config.yaml
num_hidden_layers: 15
router_score: "softmax"
normalize_top_k: true
norm_place: "pre"
norm_eps: 1e-05
rope_fraction: 1.0
tie_word_embeddings: true
init_out_by_depth: true
optimizer: "muon_variant"
lr_mult_down: 1.5
warmup_steps: 200
decay_shape: "sqrt"
doc_mask: false
Below are experts of layer 4 (counted from 0) of a mixture-of-experts language model. Rows are named gate (a neuron's input weights, with its number), up (a neuron's input weights, with its number) and show model dimensions 0-255. Each number is 500 + 25 x the weight over its row's rms, rounded and kept within 0 to 999. Numbers have three digits each.
Before each expert's rows: "gets" lists some tokens that make up at least twice as much of what it gets as of all text. This comes from a sample of Wikipedia text that the model never trained on. Tokens count by the router's weight.

# expert 221
gets: "'", "f", "w", "g", "a", "ov"
gate0:528463566497487486505501480493476505472516512502462491502529528499503478464448522511520543493511526493489513527476492543523499491465495523507541471501468508521460537537501486518447475501520526497544526490520474528508495510505497501488493546453504525491522454523497515474503468526478494495503535478531506516505513484481480509545452521461509491487472499493512537477533508516527506508459513474462512511461489543490528459504516498516477500504504464476463509510461466463484490496513496506498505461471490468435477473467470526477543524519496504505491474478535453536547531513513474495506443491500501475509550519466523473489452521471538471461489486508502507510486476533504531526506487482501493552500525469491484516502556513542509474491494462503482454486480450497554530489491486
up0:547493554501475490501500466476505509512525480513457489519537529486508487454473480513523519486495481490482494550479505502483493483523492531488538495524465492512517543524476501517483475521518539501518485491559489529510496506531489477496455557450510494504470520564498466480480467483439523491495556480520519540537522498480521490520482542467490488483452475488494521497466517478551529499488528481499507519537491517488506485524505473515446492499486478497531480452517489481513492461472499523511519471501501457491498504443507535479540511466515508489495529461507509518516492525496486512533453502538530487487523494444528501537459491471533452467502475531510539524499479514497486503564499477503513536533474506470497514546488483515475484485503458499496447486513512474485492517504514

# expert 115
gets: "\n\n", "==", ". ", "\n", ".", "==="
gate0:485528490511486544493489476534502502501479495492507525508502503505467493489529517508516458491476510480428533529510493470555487461504536488477494483519512446538515503462464507532514515497518473511504506498516520480494511454485520467490522505533481502483481525506518513520516501523454516507519493501510486488561528535531540510538508465525514475498491509481457491514477532500513543554484506472487507508507511514507529484460473491465502512491444562494502497489501501463490522517464495481544524482518500436513500455552492507554509439483491471538530481479538499484513473506478531530496467527476490501535461496485491473527513509494499452490491493537510511483555525523508524522519533519502511513485515468436542505509462553485496465521486482536505500508521495517477565502526515
up0:459500496509486495482513495523531524481483515500482522494496481516476495464499512542494474529471457492421519495526476481547457467518572479497530497553531490510544497472476512550504511487471503515512523475486532496488491463498495480491508517555472476479512489495517518498481509512486528501550500468513507484546513486508554508513500505474455479516490516503492519528475533509502534553495526489546498484502510492517493465469468478475499510514447541472536496468491504472473477499495513537543521519524503457543459475548505480521489443489513499527553493490519504496528486519509528550513462522484497509552489488479470462510488517497501457498476501509506501490529549507510515503530540499511533467482522475449536500486500537465492476507482513505500523481511503493478544503560486

# expert 237
gets: "| ", ",", " ", "|", "–", "; "
gate0:503488510461483530511512517467475488521520501484503533481544473513494507510518515472567469514430469532508500507502479517551495491488485476478520491542504502494508494536511515513487492508477486494446515538499514520432438442506490542509492509509487466486498490564499503485518475483490472502500541525509498490479517504496498524478507498547456512500527518509465478516509480521516489464487544535530495483460520483479501478505531476489403504485495485489503471513524531511466476530509522486522488474493518519497521521525499529507496443498486469507496535506439500485524516509524521491492487464478518517483514479503508472497482470500482487439499460547490496556496491490456529504519498516467509467494523468449512484479461535473520517474497481510456547450487510489529490506513516
up0:493463426501500487515488459546485497502486524485514490531519498536495500482510522516524499470524545513536520492462505523540499523507535505545489484505512515506480511512517539479475469495492477479514469541511525469543498527521502474506510462470505480482491502461480521540512452499464499499482472493518460524527503465521487490488499487514491534505482515484496482502512511508497474492529485542492506480460480530540520491435488542524500523506517548488475466485482530524531482515539475522477487498541491510456492474497490515507504514491534519508546471539517496514496497479533518519551486430461496499518506544509478475483472535459495478513516484483554505469440517425460476507472552537500468498508449553490524486477490485545520507496481493481500488513501505522469483473511494

# expert 46
gets: "the ", "-", "g", "ab", "/", "d"
gate2:517464504473501508495509451493514512433496463518502497521493456523541478526517448456483494493478508506520522511537430494502482541477511497481492521485485494519522520527505555498509511536516474480495529496460460451458521490489521508473532503532494479488482513517500524494498500497453443460526531509470484466482490485516554521529548500538529476485487512476476479507484469504481520477493499529498496506493538470505518516559500513444486450508500524498506503486502480502543501491446488492494527476527491481517508456470491526552498489498499499489471532518469489494498470486512484530421497509455497506498502488467494524494478500541498507507496538519479504546520488509557542500459486474491548540545510503511461510479463510480485510499515483487491507489468499506454487503525543
up2:506496500482466506482557509533502479490522502506537526503501486505516507516533491472484461498523505518511514482530513497487543516496458518485493483483495468534485499508478503501532507541494491512527523499550517497477492542541528514500479518494504498525503528514463494477503500487511517528504510505544469475478496484490505503491488523484568502525480489440525496513460490555521546450535525494540544477516474467496481555470513491542489495515496495473482489468475509543479429486487487489531507469545497502495481482449455499509476485523488489532537520547486463543472546520515492503478477509470473467481552517530515509480490516502521516526519520506504469489495511486477510496466489478507468543493510531530466495495518528529539510455551545499478537471549478536505455502453469

# expert 247
gets: "ig", "of ", "-", "ul", "i", "–"
gate0:502524501466502508508485518492497513465475496534472487457436509464517512496502514508477536507503458493489497533514483507483452465481487469465492491512536567525491452516514525535505535504478477508499474529507520488447565503482521505520476472496478534508486517508537466496513513547475515493502555482500498481483498510481470520485516521568520471516466558532459514475529498530537535527475538484522510513498494502488479528496556513476463490529468441517480473491495531516482524538511470542517560529463508530495526482490483497487520486491494503484462527488525509523505476489469483513523493518466489502497496492478518527518483521536543510515492496526487528523474510513484508514493533471534492510538499513500502474504481500487503535516529540448548515469488474463447476514465514
up0:484516528451467521494517509502521487482511504518480503482469504535453482515535492488557480550495453554537550471467510513525505528503501491515494496504508484551489504524510471504488497467517489494533492497474530489529484449512479469492476489440484508517494496541511546506477482460456471542487460518496511495460531534519543488545498463481485549464508447438478502501502491472498470478519479519551494468534536486536527508497464501480479539518517474495491481517456456483507530533491524481460456499506499529457486515516522509499495470482499507498514500481501514485496473519502522511482508490502482515520485489532500443465528518482488533504467466513476510490497509487505527513462489530501505537472476474509539453492531485560501483491498488520471465516530537485509509524532520

# expert 175
gets: "t", "i", "e", "it", "en", "tion"
gate0:486503506521480516493519484547498500476441499530455509532518500501509516436487483470516469480509523451532482525547512501465492491491505502492502512414534480497514516476521490556475541549496497496506469493500511521445521492489512506500545509535472504521500506525528512535519525498454495515476551488524526507547515534496505510501494526493518490547502524510491494485495505536471488551469498502466529544478499535538492519516512515530435494514481530489548472475496511514497480501511476490508467486468491478501464513475517481551512493502465458521484509488466497494505456463478487508552469467471459485463529536497445506508546497495504503497483508493534494489544464527514481489483527475497533489491515486480483522490505480455488500507527492507510542501430538505493474508504491
up0:579506511467495519447504491458490490459527481479515501485507483516486480501510509509522536491485505501491531437500507515553513498502583501515515526491474487537508508464516453447504474492510475465513479474492456494538485489530510490485481525503522504497519488481435494490508483505530515543546491502513496508517499480470468460499456480477444472507495506482485485484550512490467501422524505499513515512505482491477490504501492510484503500514497530521481540544532499513503471528542500491455473487529491540491531494517506517479525487499509529515502522478493528493460480526502517448527534480518492525493502494472548471534483560444537494511501462522470469550496487491522518494514516494470465513518504474530492470516485500535491514467500513478515519527516452495521555495506503

# expert 57
gets: "in", "i", "ed", "il", "id", "as"
gate0:512501544470497520504519474518505508491507512548521477511488468454452448501548469483516456487458514473479509541466494518529482508524520471502504492503502469549557514507525469517497488462488520458517464524496515465513521492521490489490524490515517515502520471543529464503510479499561479520454477534517522545501447512532519494533501517493502508526497520502460463529508495528493512511497502512491502495522532480502547509500481463511465504483476493450510506550493513485451511534470541485481471486489499460510476515499505506535496464516470509513523471484515435481500518542480505448536534477515494513522515484523492517474583504523517511498516516501496495516518494493471487484513523501492514468447474542477496478475496463528492466472529496492506513484490506501467512553510567
up0:516502527485508506538471509504517511499493495530519534468518475550481515491483515494487499478495445499488529496487501494454516511487485449503521544506560497503502519480515540444537504480493477496495497492522468480491503474510536519490501513489523473489443540480481480518494541505470543472489454513499490465472516532485551481457467459505483463488491505524482540505501511452483508525464501516518531502519486495517481491485511527493484509527538510507488514515508472484520499533492466520497497484530554496501492540494442518478468541484508494494503499500487573510494489476499459506498514511508545462524464475463520431515478491494480503477501505503530563494476464513536484497493512476544487500538518521494524466511503483454505533550505548484496554491507510515450562468483496

# expert 62
gets: "| ", ".", ",", "–", ". ", "("
gate1:481534489492495457481474516514478506475487535480516509494488509513455497478487505546534477468511536497501485509479476514493453504519511527499493509481528471530506549538500501527484438545510486471512499531530517466468536460484501459468508460465522528506528534526479488520495471507475503510485532514501465493522495543500523525475508481509473483523518505495489501497466462495512441501492508481460454501478540485555518530483481507512427505511513469480491479495548534547475500486496521483468492498488488483504499485487508519520499515526495494462541528520483504468546495507495532495502476503482474556554534488498501503465484470503524519531526503531541508500443482537482516458482499486517529534512486510500452513476514475537517512486495442490508461472488542432468473503500479
up1:519500484520465520496526527464527512516494448522550505472525464515524514515503539497483495540467480485448539519499479493479527526498529484496508540477514563503508477534510506497479484466508489477529518483519484549513502492533467484508484501503484490508468459504499494498532539437494510465528504542453495512467545491478502468503486508518533490499485508532490504509548493497485539507470513500515494472491519472493471478485471522481538548511480478484532508467469468473528509474490479468530548475499524502496526540491477543506518539518487491512503531531494513470502495508530514468523475466496534522487509495486483478550497487475462478491505512484466524523467498482456462532478487468470449480514536498526506508510458520499479534499537538444502560505486426509536478489498512

# expert 82
gets: ". ", ") ", ".", "and ", "). ", "\" "
gate0:470462505490473506469510511504485512457509467428514497524450501477473477490497492482488524514506510481493446540496502495477518476499482493546447490499526527514466524484470532517487493489437530464524518481479504512483485535518494550458532513535495544487484497509471519510557526517502497507516497464512454497512494469502517489457512501519488488500488513520506478499505516496542499475493473509516514504490530476527506505533471520499510515473505504517531484524499559512470461502516505482458488532443557485494473563480473483524518487496536514489480452484508544521516476529536506546503548521486505504502525553539515515478545489488557502485487506494477482516471476446506504471481483505524477488469464478464517471491507465509554501529520513535516519518495480500508450501469524
up0:519506526481547472506514504506538494456524468566535534498502506488540473507465496512469505528506488525510529490491538527511510514488489487494524476513520505516534455514479470486497476499486475510504517475493519478536485509569525486472529507441518493469425486487508503520473482503517495524553528532488513514512499535491436501457524451500518506490506481468543501503499573503491431513494528520443476532505517493510524495509515532535489499488522525491474515492497502522495508538481446523487475544502512520535495472520513481460524541495487524488504460511493506519486491470506475471496472533484468492504519515454478433526509501542512484487479484488505501518518529521522503496513522478496485531545525510472540519475525453496500494479524535475513498520489489475475485557484501

# expert 117
gets: "e", "et", "t", "le", "an", "on"
gate0:518512501519528466498553556474520513492533539555476523502497470510523534513478525512468475464490530503476498503559472526507462495471494483487543518491499511467480465512505513478486474462525511461499519508500482530471489471520562514492530514495512525535486521487455534508531552504488547438498507434512487523484543517498493482489494484480448463510496519515479513495485486511525528503481508505489519467505470526547532530486532474507472491510452552509485494478503530490480482516503499509505472488512565465509470472527469479533530573472529520475519480485496498518527496502514486491487503523515487489529520531497511465506480541511521514487461496450497538490521498541515491466464513458517522508541526543509489507488486524502478515501509461497541490487503493489475490461524520
up0:534531520511509533532524501480508536525457490520507500477530487503487479497456500482528509484513476477510500483510512493493518502490522527515506452475507500533554523481499472521483485534469478497507514520503527523537465514552519526544548524539536490517486526522540528524475477495477504556461523506487543511483531506530510528518503512491509498462484497539511462506467526556528531506470486494529540545483511477497542493531524474455507501527526477456511512515532541450442493494489510515486483517502481474498468512488538472534490457473513485465474507488498510504484483559524539504479518514535544440508480534513505527526524457500511514483510500513469502507534520506481475541496481479492521519501509486500506515497523511454514485510526499473514518526439491490440531534531529

# expert 45
gets: "the ", "new ", "their ", "local ", "public ", "high "
gate2:464544517496453550517533513494536458480511488535475542475455487470501430528494475508480504478487497474473483504481470509434506470529525465530507508517554507529482500502522555485491549526469485505488476485494525517464548536479474517540506484508499520501447500534510503495488509521447504523488504514470490539507544514502504479518523467525507489483541508463479510482530495510497504513508515512528496495519541510511463464501504484470505443539491521504472501492442481507459528530463517498517509466487475467529473473506517503484529505522514492507510518475506508474495498496475524467489469494462561494497499497485499507480521536475501482511508494475482529472521522497496469515545505492529462454472505493528543501500529490437479527500478513481520503479497542460499466532539509
up2:478501473505531480433494491497477494484460428516515453500473502503507519526521483516485475503493578493500515485499513538540510503496499558516512524485506513508503474509537441529515463482468474495490551470501503499469487473507486471470552491493503504528510487515538524485507477431462496510496504506515469492498495484509498470488510504524464507501504521504492504537496527451516525532470497483489465520515507484486501494463510504514489529452461530422495474485522495460493491524474500459513516480488489491520514481501470512513506531522499484532467453479510512525470497527587534524464532502494460553501482501506512516509494523517548499509490478482518460517518467504514530522465505492492509507495494496525540444511485462512532517526529503501480518460475474470465504467528494

# expert 44
gets: "\n\n", ". ", "\n", ".", "). ", "\". "
gate0:506477490502481493514497511513501487502478496483492483507490499514507494537504503477477473474485530486521468493501479532465511514503501458502511488450506457533487504505503513491492498529575449514505507509486521517464458470520520484503536491476476516507479521480512495512513480509497510513524520509468524529524548506501447448509528479522487457517483523484394454458494448519480521505508489504464479510534495489515530476538488512474480481499486430475463469488476479491483500534475500470486520514504516471512524514482478509487569533481483490504457510480455460490498494524480499491466502551513520464496534459537454534478490455451505505479479543516535486508490528550534523492500516508534491473531495462509533463509515517487525501489492496540533487515541528508506511520481476
up0:524489439468535515515515485533477474482507511460486527494477510485497496504489461495504481497509491476500498529503532511447499501516469538543526531542502529498476487495450504529491450482518493521471547481503516515438506480525519508518494490476507535537474511477489480499498496491527517510486487532456523517527501462537480506511510482532507492461488493507490509515476465523494478509511492478504506508498529475498484498521513487509526486482493466546540480474516496533475497500504473451530449491501469445501485506495490527466470557487455556497480527487459547491503481475426496435509517534536530532480492469519519497503525449525513509520497527501493535461509487511524551492544496511516504517508530458459567501502478510514497502480500496508484461514506518506534546491519553

# expert 22
gets: ": ", "| ", "- ", "==", "===", "\n\n"
gate2:453510518505442523475484468495479472459531517492512497521484537509507582456543527499496535491483538484512500532484500485502557467476519471522487465502451446476540506473458506537496495461463446504495494503465504516496469484513485480468513475502471483517519525507529548496483502456486517502490507537490503457525481505500505463524516514490478496483472473457508475469526497489513517510520495485469481483559485536499483516515438506506475511514556496471479536532522505505495518489512555492486476496495490447488491476513508492528475472452491512532493466497539513497534520467465508470524521479477445450480494510509515470536481517471513499482493485487522474497511513495522506519524495521477476509503518515518504463502498501519503467516489521529487466546478453473513479550521498
up2:515489478487478479497524485505532543491472462496534472487518473504481504553455462448491495513486533520480501479498415553529549480513501548473517465532522493538512516513547516501516496528490491492489505548520435489521507455515530527467501497491513476509474504511505486533486525472503501495536540483526513504508498505491475491511475482489522465467493550525527542532522494452487522530483519505506509480484489492508498479429499503517513517485476498435482481500500509476488508482474466509470529503547471573490476522500462549511529478540489500515485526514493506526483494545505464489478446508498510526539488490478478505508487474514522515477466528462494524519489486521499471482499546487491515475489517466568472510482504528504511527502476514518485500492518519509483511523510460

# expert 250
gets: "| ", " ", "the ", "; ", "0 ", "D"
gate0:511509529481486529455475509499475489439532512485512474520525544549476512494488485499513486494452522474489501496487456494531493510500513511517496469463517487515471501454494476443539495483501495475526486448502518530488514460499486527529514485508486511515482518515483516495524516501508475470512479505501526513501496451527503515500485517497494549503484471523498459449496543529485499486474471492524506518511537530446473460518494536479487535506469524484468504488503507473489494513482507485493487465485498485476483528526462538525456496501520492508510478529491495475525471519512499488518534494503452532532479468544491495574534510504525427544512447525472508497523446486488479484478501494463526537485486469498462486505489474511484533511477512537521514483441463521509432473526459
up0:525528486509454474540469521499516534530509475473478543492512481487519514495500530499523495504469535517492466499531518475498516516557506470499481512492497456465468512495502506557527465462500495528463568455525526478494492493489517492499532538493480481493523518492469498537481510487516465460467485515524483491530505509484485469464498469517504506481504501503453528472467469547486555448484469491492500528555476527539508507509533498509484515518559534500507508491520521488470513473491496531513465498496502498521489518457455427495502503462514581458481513488517480490517560464547492490486496495497473488523456491468484465479478550513545513522507477501491507511493467513458483498510481517514478515496504491547477468538508528502497517477492493486483482515501508500479480481529508

# expert 138
gets: "'", "é", "á", "í", "ov", "z"
gate0:520515523497495497486498487502508487506484537510495516485500477517501465485549464483504514528508473521538454551496512462518508506494544527494485535497492531515495496466493502501497490475472481467467486478454501495519502505466527549484538476468520476531464516505495485477536505505476497506485548464514462467517500476533513472502515544515532495539480504528528467535516468526464487536502543485500491536478488524508463497524544517454448465476521538459459526479497525466463542519476512459492485485516514514475510489505483482536501483493499506461457480453511499492538475479504544521480488501481500489505545543546531554487501510508505491519509477457566512484481507512507486494491488467476531488545498511489505537467538521521514464539476527543500463514487527492527496438506492
up0:516469547496482460524495523550536477528487535536516538486488497495508485500557478483504463519510459525511525533514498530472506466474505515511463507486470472527479465485532522505513476476485498492485465489472485536492529534481484481507516500514484483540498489531484529461547461512474493483501523507510491533515488480493521501515501507501501511490526490523485466502533559523497474472506496478487479499538474533544539463494480470497443489523490487461494489546478554504444529512539531555449478517477479534545511468513529509484503450470513484512444512481501508512502524479475571519491504501513507501510525526513451543508524460519523504517519529463502511474493500492455489514533480448485513527511470492527496514504493499490527484487467555470512506517495522510484487466518527

# expert 136
gets: "'", "a", "’", "aw", "e", "ak"
gate0:541550539460517536512481500507505514495476477545476506506492509513474502490500506491509455499487506530520474523481508521491491472498513502449570499537514513484503518491539462500506517491533531495509557523529495494492504439537528481484502506527492547474516511494540511522520502452529487515482502507495516472467527481518520544514477476486478565559526496502477504510543486531516589474494510496507561521512451499525533477484508484499466525472482510493512519518460525489501518508469482517509487505476519509472498506506524510525504500473472507537471474480534523510495525533494498487471521475524508486509493525477484510512529501506542500485499489496469488561472507539559514526450476534502499574479495501508502526482489505525527538551472440487513526488509493500481498520489508
up0:502513485509487495582500470497531481541490502544496534508470510527498472532484546499500484516482495471461506530487526483477531468500494490449485484486483521511495487495470503463499478505541575521509492484522507473473477485459490533504540523490483523514502525512505471525489494470419504495474544500497496511506472544451520508487502486520514489578538494472505511506490495517515515484457540508455518479483469512533509483486491456459520498495506490498525536516509503499483512509512559477538518494493504498491512471472512506514504514524526464546493523504512519477484474491466472500478535496475462496468519502513501444468524547473501452507509512479491500468484478523497447492555498467524552518513514512470470502500498533507467517468533489509481499503460509471551490468503535

# expert 132
gets: "o", "os", "u", "of ", "ic", "ac"
gate0:498469555518459503499481494516484524530483471495469520516508475427532527507486504536470477496478472466500508542528532473480517490472488511490535501506485501535512548539497518476512476470503507456492541475521517552518518519534524525488490546515471530511508519550508480484481528540501502462463518500499524518508492466483502504501522519483474502549508518523520476516506510499497511538456474533519501510506475490563494478444488510503501513494468500474519505511515511530507538487520505511495510517505506497447490471481431520482524506487509459515504528475491505518528497537506472533470493490503482489525503499486481451475525516452501501519515492529491506534449491507521502493457517473512547486514503510477509479470496569519473557473535475489549535464480490496463555497549530
up0:492506466484488517480552477495446464482499474498550492489513521503481521473543488454504497501505477519487511466478498451498517520502531500510503472530467491516498510506487488509513511507491469521492556506522496479510516482503525530498538529500505497460534476478531474478471497517502499474479508534499504528476493534538492490478518514511474479485503504477483488494516475492502455533515495495450478482448524492485551543517496499472522522544500481503504514486562518542487468473514490501516478536498495499490501514480511475502535501501519478492503503462479546506514481517568533478522526537536506539500441479494482496516469479531474522542529501541519538485498472542515468536583526514515555447448475476557483523488479494471472541483513477503496487539510524541506502486522496